config.toml
num_hidden_layers = 8
experts_per_token = 4
d_expert = 128
d_shared_expert = 128
hidden_act = "gelu"
router_score = "sigmoid"
normalize_top_k = true
balance_loss = 0.000172
shared_expert_gate = true
norm_eps = 1e-06
optimizer = "muon"
beta1 = 0.9
max_seq_len = 512
dataset = "wikipedia_en"
Below are experts of layer 3 (counted from 0) of a mixture-of-experts language model. Rows are named router (the router's row for the expert), up (a neuron's input weights, with its number) and show model dimensions 0-255. Each number is 200 + 40 x the weight over its row's rms, rounded and kept within 0 to 999.
Before each expert's rows: "comes after" lists some tokens at least twice as common just before its tokens as in all text; "gets" lists some tokens that make up at least twice as much of what it gets as of all text. This comes from a sample of Wikipedia text that the model never trained on. Tokens count by the router's weight.

# expert 2
comes after: "\n", ".", " 19", " re", "==", "–"
gets: "\n", "-", ")", "ur", "p", "|"
router,187,121,213,115,179,193,187,251,222,152,159,134,181,259,149,198,166,198,257,167,198,202,231,180,289,181,168,198,176,213,200,224,285,183,188,236,188,152,136,224,186,187,242,229,184,198,163,208,307,135,218,191,224,197,192,162,176,244,118,182,185,248,234,152,222,193,200,196,199,195,231,196,175,215,233,235,113,187,219,218,251,185,248,167,173,144,318,181,196,274,270,208,174,221,198,245,206,230,177,169,231,168,112,188,201,168,160,168,181,227,212,181,171,177,168,195,183,186,221,142,227,248,180,104,175,155,180,160,192,130,136,246,178,195,206,166,270,265,152,213,270,111,277,184,122,193,185,242,201,225,166,164,169,263,145,242,228,261,201,170,185,184,211,233,194,250,169,214,264,248,182,179,246,220,233,164,189,197,161,241,176,145,144,252,175,211,211,193,183,159,280,212,237,215,178,187,212,204,206,208,300,216,169,221,219,211,177,209,203,217,159,176,193,229,196,215,208,187,339,288,240,201,224,203,144,275,191,163,250,180,213,205,206,290,110,165,228,179,253,220,122,238,150,215,146,186,172,215,191,190,187,204,233,209,222,144
up25,156,195,162,175,226,166,264,233,211,178,202,159,152,254,179,213,178,244,188,151,234,204,155,178,139,173,176,219,189,343,227,207,172,220,207,172,210,105,156,152,247,107,200,229,151,274,178,262,205,184,222,221,226,205,186,219,212,120,210,229,206,255,204,145,191,232,191,230,225,201,158,189,139,234,234,204,153,253,205,194,206,277,148,152,195,265,188,191,196,286,198,267,183,167,111,196,133,225,213,200,168,252,175,194,238,193,223,214,207,161,167,150,221,198,190,226,200,161,164,199,289,237,171,123,238,224,224,103,212,139,120,229,206,181,198,214,263,216,160,177,359,222,257,132,207,229,257,196,155,197,202,190,222,242,217,229,211,151,213,237,197,227,179,208,236,248,189,265,162,147,155,204,191,304,152,202,187,213,167,196,168,195,210,193,202,170,257,164,175,293,169,136,209,205,220,142,142,175,192,217,166,188,219,264,201,214,173,158,226,262,183,206,239,234,159,232,159,191,279,193,201,198,214,149,211,173,228,183,250,133,195,193,212,255,163,201,188,268,211,225,110,239,181,160,173,229,200,257,226,222,183,204,236,168,219,131
up26,215,100,208,204,215,203,147,167,228,221,159,181,194,130,255,210,252,191,151,225,173,181,222,230,271,154,223,243,160,211,176,125,212,222,218,154,138,157,134,254,255,164,173,175,244,163,156,161,163,180,228,221,207,235,230,239,94,224,150,196,206,225,238,139,213,163,211,234,222,305,190,245,254,187,245,137,212,176,195,282,144,277,177,227,224,190,201,144,198,196,225,197,235,231,174,163,203,267,165,193,205,215,179,179,187,242,168,207,222,162,210,220,120,260,217,244,191,221,226,191,178,228,131,182,209,246,126,147,235,235,179,118,167,214,239,157,217,192,133,249,272,185,188,251,246,179,185,289,221,273,245,177,233,250,165,190,245,200,270,258,180,196,152,187,95,189,179,242,178,229,198,214,176,144,197,225,222,157,169,226,149,152,164,139,190,178,261,226,234,253,155,319,216,174,225,222,226,163,210,282,138,200,223,238,224,237,153,191,261,182,192,166,170,195,269,249,179,170,232,209,231,157,192,204,234,183,213,163,159,185,210,223,211,164,101,178,229,193,188,144,164,239,153,211,211,228,189,159,186,303,185,155,208,195,212,216
up27,99,200,196,261,207,256,238,197,180,234,196,101,192,150,127,208,154,171,202,214,197,187,212,214,261,249,173,196,223,227,207,113,168,177,204,209,285,210,193,89,178,184,222,235,206,209,191,248,192,177,188,211,208,249,195,179,143,214,146,193,222,146,235,232,193,188,225,216,202,263,192,196,126,192,201,158,151,212,219,285,203,164,211,195,185,158,175,198,231,169,102,262,149,178,199,226,191,225,177,266,254,192,222,200,130,222,169,134,246,211,151,284,210,218,208,237,136,162,185,170,228,186,158,162,183,184,150,187,230,173,205,268,187,194,210,161,262,169,160,205,182,273,229,61,224,215,256,198,197,231,181,187,208,268,204,211,210,255,203,241,225,189,164,214,171,188,140,240,230,247,257,193,214,211,198,142,178,229,130,168,190,100,145,242,215,171,184,237,214,192,263,188,295,207,153,192,152,127,109,185,239,258,160,290,252,228,198,149,207,203,204,152,188,156,211,259,221,234,224,125,154,182,184,221,155,277,264,253,164,220,179,272,167,200,164,191,192,231,265,209,220,252,225,230,196,223,219,239,182,200,173,172,229,261,253,234
up28,187,148,225,180,177,236,214,249,218,262,157,234,175,202,130,224,229,204,162,235,153,268,199,157,174,250,240,206,220,206,158,166,173,266,192,238,141,176,196,253,213,251,235,284,194,250,165,198,214,199,250,197,164,189,247,194,181,216,261,174,170,223,198,181,220,227,181,189,178,195,178,302,235,211,207,180,144,208,179,198,266,236,217,211,267,233,260,246,178,223,192,291,216,266,194,153,203,246,92,204,280,201,148,145,229,187,237,176,260,219,129,277,185,112,199,147,128,139,222,157,261,196,155,159,207,179,236,118,225,186,148,226,265,193,264,199,280,220,198,221,213,144,196,215,211,144,200,195,228,198,186,167,163,170,132,260,107,186,170,129,206,214,227,169,175,228,152,139,167,145,225,200,249,176,143,200,210,144,213,190,103,220,138,174,222,255,243,150,210,211,173,246,215,223,230,238,161,258,203,196,196,158,204,253,228,160,151,275,260,116,157,210,159,205,205,225,112,271,264,274,181,134,159,237,176,201,205,204,208,202,158,234,223,144,136,225,225,229,184,233,205,212,160,204,166,174,183,195,167,201,192,192,208,217,222,200
up29,202,176,280,179,158,267,171,200,235,154,157,215,146,195,159,292,218,176,150,189,145,137,241,152,236,193,103,112,212,199,197,181,164,185,212,247,230,133,246,218,150,217,189,177,211,285,156,217,224,195,266,254,212,222,213,223,178,202,157,109,191,227,228,175,165,235,212,260,175,205,263,289,177,242,183,192,168,241,164,220,189,248,206,157,192,174,261,201,228,217,197,171,197,238,263,217,152,167,146,195,192,203,143,225,209,289,239,160,214,122,207,186,210,265,188,203,161,161,182,124,155,184,150,233,168,221,187,228,166,233,168,208,192,162,127,235,207,203,217,155,245,152,249,208,144,175,219,207,221,192,215,242,176,197,242,127,142,158,222,218,207,223,188,169,218,220,160,153,194,294,231,176,238,211,244,188,149,131,140,182,256,203,174,154,231,207,161,199,248,199,214,253,229,219,236,241,223,234,197,152,296,247,246,194,183,249,177,176,195,181,178,190,297,141,255,211,139,205,123,293,220,135,215,199,211,263,158,177,244,190,206,226,266,164,155,183,228,263,253,237,223,160,201,308,171,178,200,226,156,129,182,184,233,191,201,162
up30,207,229,191,180,181,197,185,185,212,144,248,148,189,206,209,178,183,290,128,256,273,196,191,209,246,224,105,198,288,270,216,196,198,248,141,183,218,251,176,214,211,209,202,230,159,153,201,144,267,136,221,228,178,207,161,224,180,261,212,236,216,227,189,217,190,234,167,255,150,180,237,139,235,182,236,170,210,188,196,183,194,132,155,201,206,184,284,318,142,205,282,265,145,169,123,176,153,222,86,266,180,153,237,230,186,228,159,198,188,277,200,221,119,188,217,186,185,193,219,125,210,153,125,185,169,200,269,192,226,163,224,184,185,201,227,195,215,229,217,149,220,181,202,227,178,199,216,177,201,122,200,215,188,199,156,207,243,247,248,206,164,170,203,179,238,147,213,225,216,158,179,280,278,160,197,225,194,236,206,230,197,253,196,240,209,135,212,142,195,147,222,210,153,192,119,195,274,228,244,176,250,244,227,156,109,262,185,179,232,173,116,185,192,331,178,232,258,140,240,126,211,129,198,213,194,171,197,155,203,183,169,217,219,260,199,237,272,233,176,205,216,184,202,245,161,213,192,223,202,198,213,172,153,143,242,195
up31,229,168,98,158,207,215,179,216,188,228,280,179,147,215,149,204,215,171,189,201,222,206,170,270,261,192,155,231,154,193,209,198,193,190,135,161,255,93,184,178,172,158,166,196,226,187,192,155,171,215,152,202,193,254,196,182,152,238,219,233,147,236,217,180,187,192,216,176,85,161,205,166,164,265,262,177,222,269,253,113,185,201,189,252,199,203,231,201,187,235,205,169,167,141,146,250,229,259,191,301,188,231,137,167,144,157,249,173,242,122,235,250,186,238,228,226,207,150,255,190,317,246,235,152,190,169,143,263,234,147,199,169,244,181,197,119,267,296,177,195,233,210,213,174,160,220,242,174,271,212,140,129,201,198,201,204,230,191,246,149,242,166,219,225,178,226,211,251,202,207,195,148,167,219,150,248,200,162,190,164,282,209,135,217,187,265,243,208,130,206,103,229,248,203,192,140,216,191,208,260,181,203,207,262,173,225,217,133,277,221,202,149,223,227,236,218,227,134,229,201,226,172,206,170,199,189,204,200,218,187,213,150,141,159,166,226,243,244,256,229,165,159,232,167,221,172,188,210,225,189,207,200,244,264,279,206
up32,205,107,266,144,144,238,208,229,188,242,225,181,147,221,200,210,213,235,197,240,202,157,167,211,133,141,134,236,267,198,185,170,147,189,226,203,218,190,210,213,201,268,145,249,243,245,172,208,197,221,230,226,256,228,111,211,120,223,145,210,204,195,148,249,204,143,293,246,207,174,264,197,141,149,247,231,189,242,209,196,234,202,244,167,198,229,246,207,116,200,129,236,262,228,168,183,188,202,142,162,234,196,148,176,230,243,144,245,127,220,206,181,186,169,108,169,220,200,178,251,200,259,190,212,225,193,260,84,223,174,153,255,200,238,222,220,223,234,217,222,168,247,238,163,132,182,209,166,193,212,205,124,182,192,199,165,224,224,193,218,200,192,253,245,236,190,200,192,192,159,245,140,190,198,229,213,205,141,184,252,162,174,212,191,175,154,247,163,181,201,144,141,286,268,199,267,218,201,291,233,299,224,191,207,290,243,144,134,214,183,142,155,189,225,226,171,170,217,264,173,187,208,172,210,164,244,154,161,197,140,153,281,252,208,218,189,165,193,270,186,168,132,209,137,223,212,155,234,175,202,188,175,237,173,272,251

# expert 7
comes after: " ", " of", ",", " and", "-", " to"
gets: " the", " a", " to", "'", " The", " A"
router,220,241,146,213,163,223,215,166,189,255,213,175,226,210,182,218,227,257,174,182,160,215,238,186,297,217,224,179,179,197,169,230,130,175,267,248,237,188,206,241,227,176,112,209,166,165,249,223,212,193,173,199,217,179,195,250,229,211,207,236,255,169,211,258,177,144,236,188,203,301,165,151,197,211,218,201,189,214,200,176,224,146,172,225,185,213,227,292,260,198,186,165,140,170,204,214,193,193,194,128,229,166,243,189,200,173,196,219,155,139,202,155,180,164,272,233,219,193,143,214,174,130,172,150,121,189,221,262,185,223,113,223,227,117,191,200,171,223,191,182,181,242,193,203,189,314,189,252,155,190,172,123,160,224,124,225,273,127,194,175,130,257,180,230,269,238,182,224,260,212,206,204,156,205,243,197,246,212,234,185,195,261,234,233,197,138,211,336,184,203,147,175,240,262,206,157,177,229,257,155,205,216,258,217,218,181,205,186,69,175,198,201,248,280,164,240,297,261,203,144,132,173,166,179,216,91,213,193,248,177,197,186,193,217,176,138,217,184,185,189,229,143,189,206,124,185,201,213,123,215,220,229,179,194,234,199
up27,198,113,200,188,180,230,135,148,206,165,167,198,167,267,158,194,165,243,156,264,191,194,221,208,155,147,168,177,192,227,194,174,180,206,242,177,239,233,228,192,176,173,181,201,217,262,237,174,240,159,239,206,201,203,201,209,165,156,203,152,234,201,187,265,197,212,178,177,195,231,145,190,198,194,171,246,182,220,242,150,175,163,167,193,216,187,218,231,223,209,210,227,259,192,180,161,137,230,260,211,288,155,210,180,162,206,171,251,228,109,220,207,181,196,268,196,196,151,237,117,161,261,179,156,256,213,202,159,199,236,182,209,262,170,153,216,180,200,204,204,238,253,218,164,145,258,259,243,174,193,234,177,202,149,168,206,209,179,167,218,192,239,210,191,288,194,156,115,192,276,158,210,186,206,243,232,154,203,157,247,222,185,163,240,260,114,190,213,279,214,204,161,221,188,264,165,278,190,178,243,287,193,195,132,295,204,167,249,158,174,202,162,121,256,292,216,297,198,191,163,190,99,223,202,202,185,203,224,182,108,295,242,151,176,216,172,215,90,282,166,237,129,194,202,233,210,144,216,231,279,207,186,203,291,199,155
up28,236,204,176,229,189,230,128,211,123,190,175,193,135,215,119,196,259,226,113,238,189,293,182,261,196,237,202,189,218,136,232,212,213,232,201,244,284,217,202,242,183,190,193,148,175,213,209,191,201,164,169,247,275,275,181,205,147,236,180,199,186,219,172,215,292,246,273,241,133,256,179,189,215,200,225,273,162,214,248,196,193,232,231,191,191,223,227,266,283,246,219,223,167,139,174,247,189,232,191,175,203,257,239,224,223,236,169,205,201,190,198,184,215,225,172,234,190,193,143,206,155,180,173,65,200,199,211,241,188,172,114,197,219,180,164,240,236,117,199,192,208,215,192,148,213,187,190,200,190,188,175,179,117,175,147,193,203,155,189,173,179,243,214,137,129,267,209,235,206,203,156,186,247,231,150,111,256,193,226,163,202,264,227,199,256,161,213,241,129,177,132,129,270,198,267,119,269,159,228,162,232,220,162,184,224,168,213,93,151,254,166,220,215,228,212,216,254,261,185,210,261,176,207,193,236,139,136,161,254,194,180,204,181,210,151,244,231,192,178,297,192,204,201,209,150,164,200,170,189,183,215,141,144,216,265,210
up29,117,253,208,216,218,204,117,235,176,147,150,214,245,211,207,211,224,110,156,261,161,204,285,279,174,205,210,233,222,207,269,183,166,181,184,223,178,237,216,146,189,175,291,220,219,218,189,225,180,114,173,178,131,168,221,210,129,206,242,228,177,174,213,218,187,210,174,224,181,211,218,162,176,210,171,214,232,163,209,234,210,205,183,192,210,208,202,215,150,243,180,187,237,174,191,198,198,216,182,155,240,174,270,236,225,187,153,176,247,114,248,198,222,197,175,148,145,209,177,236,198,183,186,216,168,195,247,303,134,180,132,175,241,127,241,215,245,230,216,168,190,217,235,181,193,233,259,192,212,188,205,241,209,204,212,216,182,234,204,96,150,262,161,128,202,229,207,166,178,247,180,248,221,271,217,170,112,209,200,164,261,202,231,219,234,180,165,242,267,159,178,176,157,172,236,159,125,242,240,196,209,79,265,223,154,219,214,176,195,159,205,217,155,234,232,221,278,259,224,222,177,215,218,184,215,99,191,127,292,152,200,156,277,135,193,246,236,162,173,162,232,228,259,327,158,171,169,142,257,250,205,204,178,154,225,208
up30,150,198,199,212,196,220,193,238,173,216,194,205,171,177,244,231,200,199,235,256,145,210,185,200,267,175,166,200,207,198,185,184,200,231,236,222,253,215,189,164,198,205,206,170,100,197,221,201,222,103,113,211,165,144,230,224,193,204,193,232,156,165,218,147,170,182,197,128,175,301,254,240,308,125,207,193,238,215,194,194,179,236,143,202,221,265,217,272,227,177,136,202,183,196,188,214,180,251,149,191,208,97,200,199,209,171,187,192,159,202,224,211,188,143,176,172,222,158,200,164,163,261,211,173,100,254,167,178,242,121,163,170,193,151,273,216,176,170,170,154,190,198,224,268,173,229,178,181,178,246,188,267,143,173,113,167,229,213,192,248,205,241,232,165,149,244,210,201,238,151,164,237,199,258,281,193,147,193,272,208,143,237,155,269,212,199,223,209,179,232,160,150,208,200,231,246,209,195,209,198,162,260,196,161,140,303,254,224,180,118,145,135,256,222,197,257,164,178,199,190,232,171,160,245,180,166,208,167,221,249,186,209,212,253,297,295,165,184,234,145,273,160,232,195,297,291,235,206,223,216,231,190,155,214,220,207
up31,203,220,196,218,236,191,205,227,137,175,193,288,168,237,215,183,237,235,203,181,191,249,187,243,201,187,195,188,233,222,225,250,200,212,222,229,255,186,155,163,258,188,215,178,175,188,226,190,243,199,106,134,156,169,218,143,208,266,240,231,225,146,211,170,167,158,140,238,233,271,183,273,163,199,167,179,176,197,252,214,232,203,171,177,161,251,227,232,180,271,263,205,193,185,226,269,170,170,181,168,240,190,170,155,167,150,189,227,223,130,227,205,212,223,191,200,170,166,194,181,221,239,184,91,213,216,152,252,230,205,139,221,191,175,214,230,101,180,231,148,193,257,183,220,103,174,205,197,201,197,132,188,201,150,143,225,176,141,213,260,168,222,236,195,304,184,289,176,197,135,211,227,120,223,188,205,113,227,223,121,256,176,230,280,190,205,242,178,248,197,237,227,192,173,188,241,261,205,289,142,237,173,132,220,218,231,254,202,165,185,158,217,240,279,178,208,200,195,221,228,267,182,125,230,198,230,245,160,176,222,93,294,139,179,240,163,238,178,194,282,188,187,164,179,150,192,131,141,170,199,162,163,190,201,290,218
up32,206,221,178,235,166,218,284,277,161,162,190,212,176,230,137,224,236,170,156,252,183,240,171,245,302,235,215,160,210,156,227,243,140,235,279,192,206,167,165,192,182,199,200,218,263,211,183,205,184,177,195,190,286,257,168,238,215,224,242,222,215,245,279,235,194,165,255,135,223,218,195,212,165,255,258,229,281,149,169,226,158,174,159,179,225,228,178,164,180,189,224,153,198,201,125,197,141,226,224,187,223,178,254,202,238,172,147,152,235,222,244,273,164,114,145,164,172,152,216,223,205,220,221,91,242,206,246,235,172,190,129,221,217,167,228,253,181,170,268,217,186,217,141,133,181,201,175,232,222,193,212,179,164,223,147,283,253,209,250,208,94,198,177,160,255,190,201,206,208,174,182,174,165,209,230,222,216,162,194,239,166,204,238,241,216,197,197,141,258,203,115,176,143,168,136,192,214,271,178,154,190,163,223,189,153,193,239,128,183,223,100,266,165,183,151,220,281,164,214,206,258,209,148,162,208,199,159,193,220,193,122,192,286,184,223,187,150,190,250,224,242,198,185,238,90,205,201,170,174,193,217,154,234,263,270,199
up33,224,216,178,175,259,231,198,199,168,187,192,238,247,237,207,325,196,193,180,237,229,275,255,171,208,177,275,137,176,177,134,212,185,165,295,138,183,225,256,193,186,156,201,150,155,182,188,232,168,210,135,210,182,166,225,239,76,162,266,179,165,189,180,269,218,191,256,177,218,223,90,170,248,237,205,201,202,228,283,166,206,134,129,158,166,211,185,199,168,214,194,220,216,194,217,219,201,135,240,274,282,96,194,227,182,188,195,180,214,190,227,154,190,214,189,282,161,180,231,235,169,169,191,198,261,214,186,203,108,167,208,163,182,133,145,123,120,179,216,147,128,207,193,248,199,243,241,200,142,156,221,189,160,204,158,163,153,225,221,239,213,262,227,174,213,232,182,173,183,198,258,290,195,245,254,278,223,205,233,165,197,301,285,146,207,243,193,264,263,153,163,172,195,206,188,184,179,231,166,154,239,192,252,228,200,193,253,208,215,185,252,176,179,193,214,222,204,246,246,204,189,162,179,206,148,220,242,153,244,209,178,199,202,180,254,222,232,103,273,186,186,192,171,214,212,178,164,181,206,190,181,241,171,190,206,144
up34,123,209,114,196,175,173,201,197,224,188,207,238,226,179,206,206,226,209,149,210,195,149,140,197,198,114,208,174,288,273,212,185,202,221,159,186,163,144,206,192,225,179,225,167,210,243,245,305,211,184,195,180,235,178,282,226,158,205,192,164,122,177,266,158,197,124,160,256,151,213,169,243,193,187,248,213,208,212,216,200,270,196,187,142,182,246,220,224,216,233,276,161,163,210,194,208,124,159,186,179,210,212,177,179,206,241,235,155,198,188,200,218,170,247,219,340,241,281,207,211,149,167,175,168,120,202,196,278,175,276,184,246,167,167,209,171,191,197,209,247,198,268,168,233,268,192,242,229,226,226,268,177,183,193,190,238,279,233,205,235,124,260,173,107,223,125,158,246,165,225,274,249,179,201,221,169,180,194,212,238,257,239,221,205,244,165,209,241,222,187,113,218,156,240,210,165,133,186,171,139,183,205,209,172,191,218,162,181,183,187,231,206,142,211,226,189,233,217,204,201,142,117,189,185,187,239,150,260,210,255,185,184,245,239,140,147,230,212,174,186,188,134,205,126,193,153,167,175,226,276,245,272,98,202,237,192

# expert 11
comes after: " |", "\n", "-", "|", " (", " 0"
gets: " the", " |", "c", "|", " a", ":"
router,199,206,211,249,235,242,319,156,199,189,207,255,198,191,242,206,207,206,199,189,173,189,198,138,143,204,156,165,194,187,181,210,191,113,254,262,160,218,222,161,208,262,212,123,166,248,203,209,110,196,257,204,262,206,169,233,199,180,295,149,154,175,240,218,248,212,189,242,232,153,126,216,218,131,218,98,136,228,207,172,213,174,227,195,197,152,141,155,257,195,140,150,266,213,247,218,194,213,186,200,217,208,224,226,162,219,164,201,155,198,223,256,173,175,215,238,160,263,215,234,203,183,164,204,207,221,195,204,183,157,262,181,238,197,184,173,261,166,192,228,213,243,170,245,244,248,188,187,181,214,199,177,188,163,310,186,193,167,208,239,178,213,158,145,177,236,148,154,127,219,163,216,299,276,145,260,248,174,230,209,209,174,258,219,183,157,210,298,224,172,156,246,179,225,236,222,158,152,183,250,185,223,233,203,208,231,227,195,163,257,230,232,203,153,150,245,98,200,173,179,181,252,137,132,272,267,150,291,201,207,277,202,182,216,225,185,271,195,148,169,148,212,250,217,197,179,152,192,158,204,232,165,252,155,122,149
up22,190,228,172,188,187,201,219,208,196,201,172,207,175,233,286,266,222,183,162,265,183,247,230,166,283,246,129,242,239,192,180,191,188,190,169,198,208,193,176,225,123,231,265,175,159,217,218,257,166,164,222,195,244,203,218,249,192,173,199,180,217,221,222,204,188,202,198,94,267,202,215,232,178,201,257,220,189,244,235,167,135,166,248,265,236,230,214,238,212,173,144,125,230,230,206,142,238,172,263,142,305,243,161,171,225,190,116,243,281,226,156,124,184,153,147,229,191,248,173,194,176,237,159,236,182,245,206,209,233,163,247,208,210,184,220,146,234,222,137,243,89,211,208,168,211,195,224,206,177,218,144,212,146,216,246,167,288,208,246,308,164,149,127,163,122,236,131,145,227,225,154,221,238,196,190,165,156,182,188,166,107,194,193,296,205,205,168,260,263,163,189,198,209,145,181,164,226,164,250,192,170,250,225,222,215,268,207,128,186,280,187,211,167,148,185,270,200,199,272,127,202,171,256,147,185,142,186,192,201,222,208,187,185,178,193,199,250,209,162,209,156,126,217,190,242,209,237,198,204,155,171,223,208,153,164,234
up23,221,175,260,197,218,189,270,214,188,210,121,178,218,146,215,179,177,193,180,188,217,202,241,198,186,183,254,126,169,195,118,200,189,197,272,221,179,258,200,209,145,218,200,129,227,222,249,165,70,130,183,214,213,193,188,176,228,187,243,91,245,183,207,173,167,208,188,203,192,147,174,252,216,143,183,170,100,271,228,195,163,204,241,224,210,260,136,233,203,218,234,276,220,186,172,120,136,223,195,228,133,169,167,198,191,262,198,199,226,169,196,185,172,171,217,133,211,214,191,194,152,204,158,204,146,270,227,195,200,165,216,203,168,208,149,173,225,150,185,147,226,156,222,302,171,234,192,190,268,297,136,221,140,139,178,215,213,192,191,260,176,145,169,279,189,251,158,155,182,258,174,218,221,285,123,208,187,220,281,146,186,188,233,207,215,218,212,275,193,228,183,317,284,214,224,162,199,255,218,225,241,237,203,170,178,226,140,126,182,236,209,227,186,203,274,240,190,233,206,193,148,180,154,159,222,260,163,238,222,185,266,222,200,186,236,181,195,141,225,177,135,205,200,191,219,237,222,244,192,188,269,204,266,198,215,254
up24,247,258,210,135,201,206,244,178,184,190,194,232,157,195,174,234,211,175,190,260,175,216,295,238,278,182,171,160,131,123,106,244,121,160,216,207,161,179,196,242,209,147,159,220,155,218,137,166,165,140,227,164,167,184,151,162,227,204,276,146,176,231,148,224,256,226,206,191,220,176,193,152,140,177,251,187,243,243,162,259,195,197,242,205,246,186,146,194,250,206,111,216,234,218,157,210,175,231,236,208,132,192,175,195,164,171,198,207,152,142,229,200,191,175,261,242,211,159,236,203,186,225,148,177,245,232,137,208,220,211,237,302,179,242,202,257,209,105,247,252,166,206,199,200,164,202,233,185,165,180,243,269,165,194,226,226,177,122,230,138,117,222,166,170,232,197,211,168,170,239,176,247,216,271,204,182,195,170,202,180,212,166,221,203,259,201,170,223,233,239,206,192,189,280,236,229,180,137,172,236,243,155,265,181,242,215,98,229,260,269,236,260,219,154,218,277,157,202,142,202,112,242,234,226,199,281,163,191,168,195,202,175,227,219,192,319,199,269,137,189,223,178,197,175,208,255,200,179,195,186,253,148,183,229,173,162
up25,258,211,130,162,206,251,177,140,235,232,237,249,211,159,226,255,203,175,170,211,150,237,140,212,124,149,234,236,233,273,203,195,247,124,228,225,225,162,257,211,158,139,204,194,166,175,169,190,133,162,130,191,180,181,186,235,151,229,201,187,142,201,224,197,190,156,206,196,271,188,193,206,191,170,166,244,184,326,215,255,231,164,201,221,205,179,163,215,196,223,202,216,188,124,234,230,125,217,252,203,244,132,217,231,232,190,232,216,208,132,267,228,204,225,164,183,174,203,226,204,201,223,190,169,207,242,151,247,263,214,189,195,197,266,212,213,283,196,185,176,175,206,229,154,180,253,226,210,207,153,254,207,192,134,148,153,158,222,236,223,198,239,158,137,255,182,157,216,152,243,165,210,254,206,201,279,169,139,187,174,200,175,163,214,196,125,188,273,134,190,97,226,232,254,122,184,236,182,188,228,200,148,202,220,153,182,232,232,230,135,194,242,230,155,121,205,109,226,167,194,198,196,165,183,141,215,199,188,284,191,206,264,211,205,246,169,258,296,241,179,172,171,267,184,238,260,266,145,247,224,256,235,267,119,153,170
up26,232,142,277,226,245,227,240,257,155,299,220,170,227,137,200,206,234,188,124,237,198,152,196,178,213,88,154,200,192,212,174,232,237,153,208,174,268,256,262,176,214,154,249,202,233,270,207,164,114,202,183,187,209,204,211,212,97,157,191,208,243,278,122,182,165,190,186,150,215,225,187,187,206,266,135,147,178,227,202,147,237,162,234,243,157,196,145,273,184,149,168,267,220,139,207,266,211,160,167,257,188,208,230,234,209,150,183,265,161,200,205,208,220,188,234,179,201,286,241,179,236,247,166,233,200,162,165,185,252,235,173,243,252,276,200,187,276,163,197,180,196,267,245,244,264,204,257,242,244,207,197,160,107,117,194,202,192,159,236,243,207,137,185,140,193,170,182,133,239,140,239,224,213,153,221,211,146,167,234,222,116,236,176,177,162,209,175,239,210,117,157,199,253,162,189,183,157,247,239,194,211,167,177,182,171,228,249,211,205,211,166,195,121,184,216,168,188,224,225,146,172,212,235,157,219,164,230,205,214,175,158,137,201,173,181,246,224,213,236,218,199,297,255,182,144,166,228,176,187,205,267,186,232,176,228,221
up27,172,260,232,242,166,224,282,224,202,211,207,152,197,221,196,164,205,199,160,222,188,203,187,136,202,58,190,173,235,219,198,215,178,172,251,251,218,194,184,123,219,132,215,136,156,203,217,218,266,141,134,229,209,170,181,223,282,211,187,152,276,197,284,214,214,211,227,230,210,221,167,197,296,201,145,209,215,146,231,214,174,185,229,191,158,193,204,180,227,212,191,149,215,231,167,146,217,159,218,161,159,240,166,188,170,194,165,182,222,94,179,218,275,228,233,221,159,226,291,233,145,195,230,181,149,210,121,165,215,137,230,185,204,281,265,156,246,98,207,261,230,162,182,197,179,175,269,246,206,234,142,101,170,154,232,246,217,157,188,236,216,158,192,133,259,184,176,224,208,188,165,222,193,284,126,251,208,195,185,144,201,136,171,211,268,279,217,265,208,197,166,244,182,254,153,146,217,278,178,215,189,241,210,231,199,258,209,221,197,218,141,181,172,181,155,220,197,210,173,203,185,229,173,182,291,157,184,217,205,245,174,142,170,177,157,223,255,199,243,229,199,223,254,235,195,204,158,220,229,178,215,248,239,243,125,140
up28,162,183,188,223,159,194,222,162,237,242,217,211,162,202,173,257,172,170,215,213,196,149,142,122,207,131,141,221,138,268,207,204,250,208,241,185,212,190,246,173,265,181,185,144,202,249,215,216,184,123,160,228,165,69,193,210,185,240,159,192,253,158,230,190,229,215,274,234,239,189,160,293,208,186,187,162,231,287,197,227,176,221,206,228,183,261,226,176,131,218,221,222,250,130,230,225,157,227,173,183,238,158,180,232,205,235,242,272,240,147,214,230,179,146,247,251,186,224,137,264,168,158,191,177,193,116,197,179,213,224,281,181,234,293,178,233,200,200,255,119,169,187,263,172,253,167,248,198,218,213,184,214,189,222,236,186,95,159,166,167,236,182,221,155,197,204,251,163,203,223,252,165,218,241,181,304,183,214,236,185,223,210,134,215,173,225,180,188,230,177,237,175,226,216,202,206,133,203,201,167,237,261,205,215,172,187,211,149,139,244,208,188,146,142,278,171,88,224,218,251,193,173,137,122,175,240,148,162,225,169,187,254,198,174,162,162,178,169,194,241,208,187,126,205,146,255,205,178,232,296,230,181,222,243,260,216
up29,136,169,237,196,246,180,220,185,219,161,208,238,151,205,193,205,292,243,231,224,153,194,201,209,193,184,293,204,168,135,193,123,136,218,260,213,201,206,254,239,192,163,167,230,189,161,171,176,186,226,270,201,251,157,179,165,205,176,165,186,221,202,150,288,237,223,244,178,186,246,192,173,190,234,201,183,206,234,190,170,165,147,213,173,197,228,175,139,243,227,218,165,251,154,146,173,176,177,269,170,164,210,198,211,235,154,167,143,141,186,209,220,195,195,222,194,204,219,236,220,150,257,184,229,228,232,197,216,221,230,196,204,327,220,161,175,236,196,236,191,133,190,176,230,179,203,207,158,204,285,134,171,225,132,194,196,238,170,196,294,209,177,76,203,182,219,179,192,166,177,142,243,280,190,285,198,191,161,173,217,148,227,170,212,216,231,214,206,190,159,199,271,169,139,147,221,205,239,295,217,147,313,240,222,149,214,145,175,140,293,122,220,120,168,257,192,192,226,241,184,211,228,104,200,223,181,151,167,251,239,230,207,156,174,186,277,234,170,222,197,233,249,297,206,225,207,160,253,223,156,235,113,162,208,186,179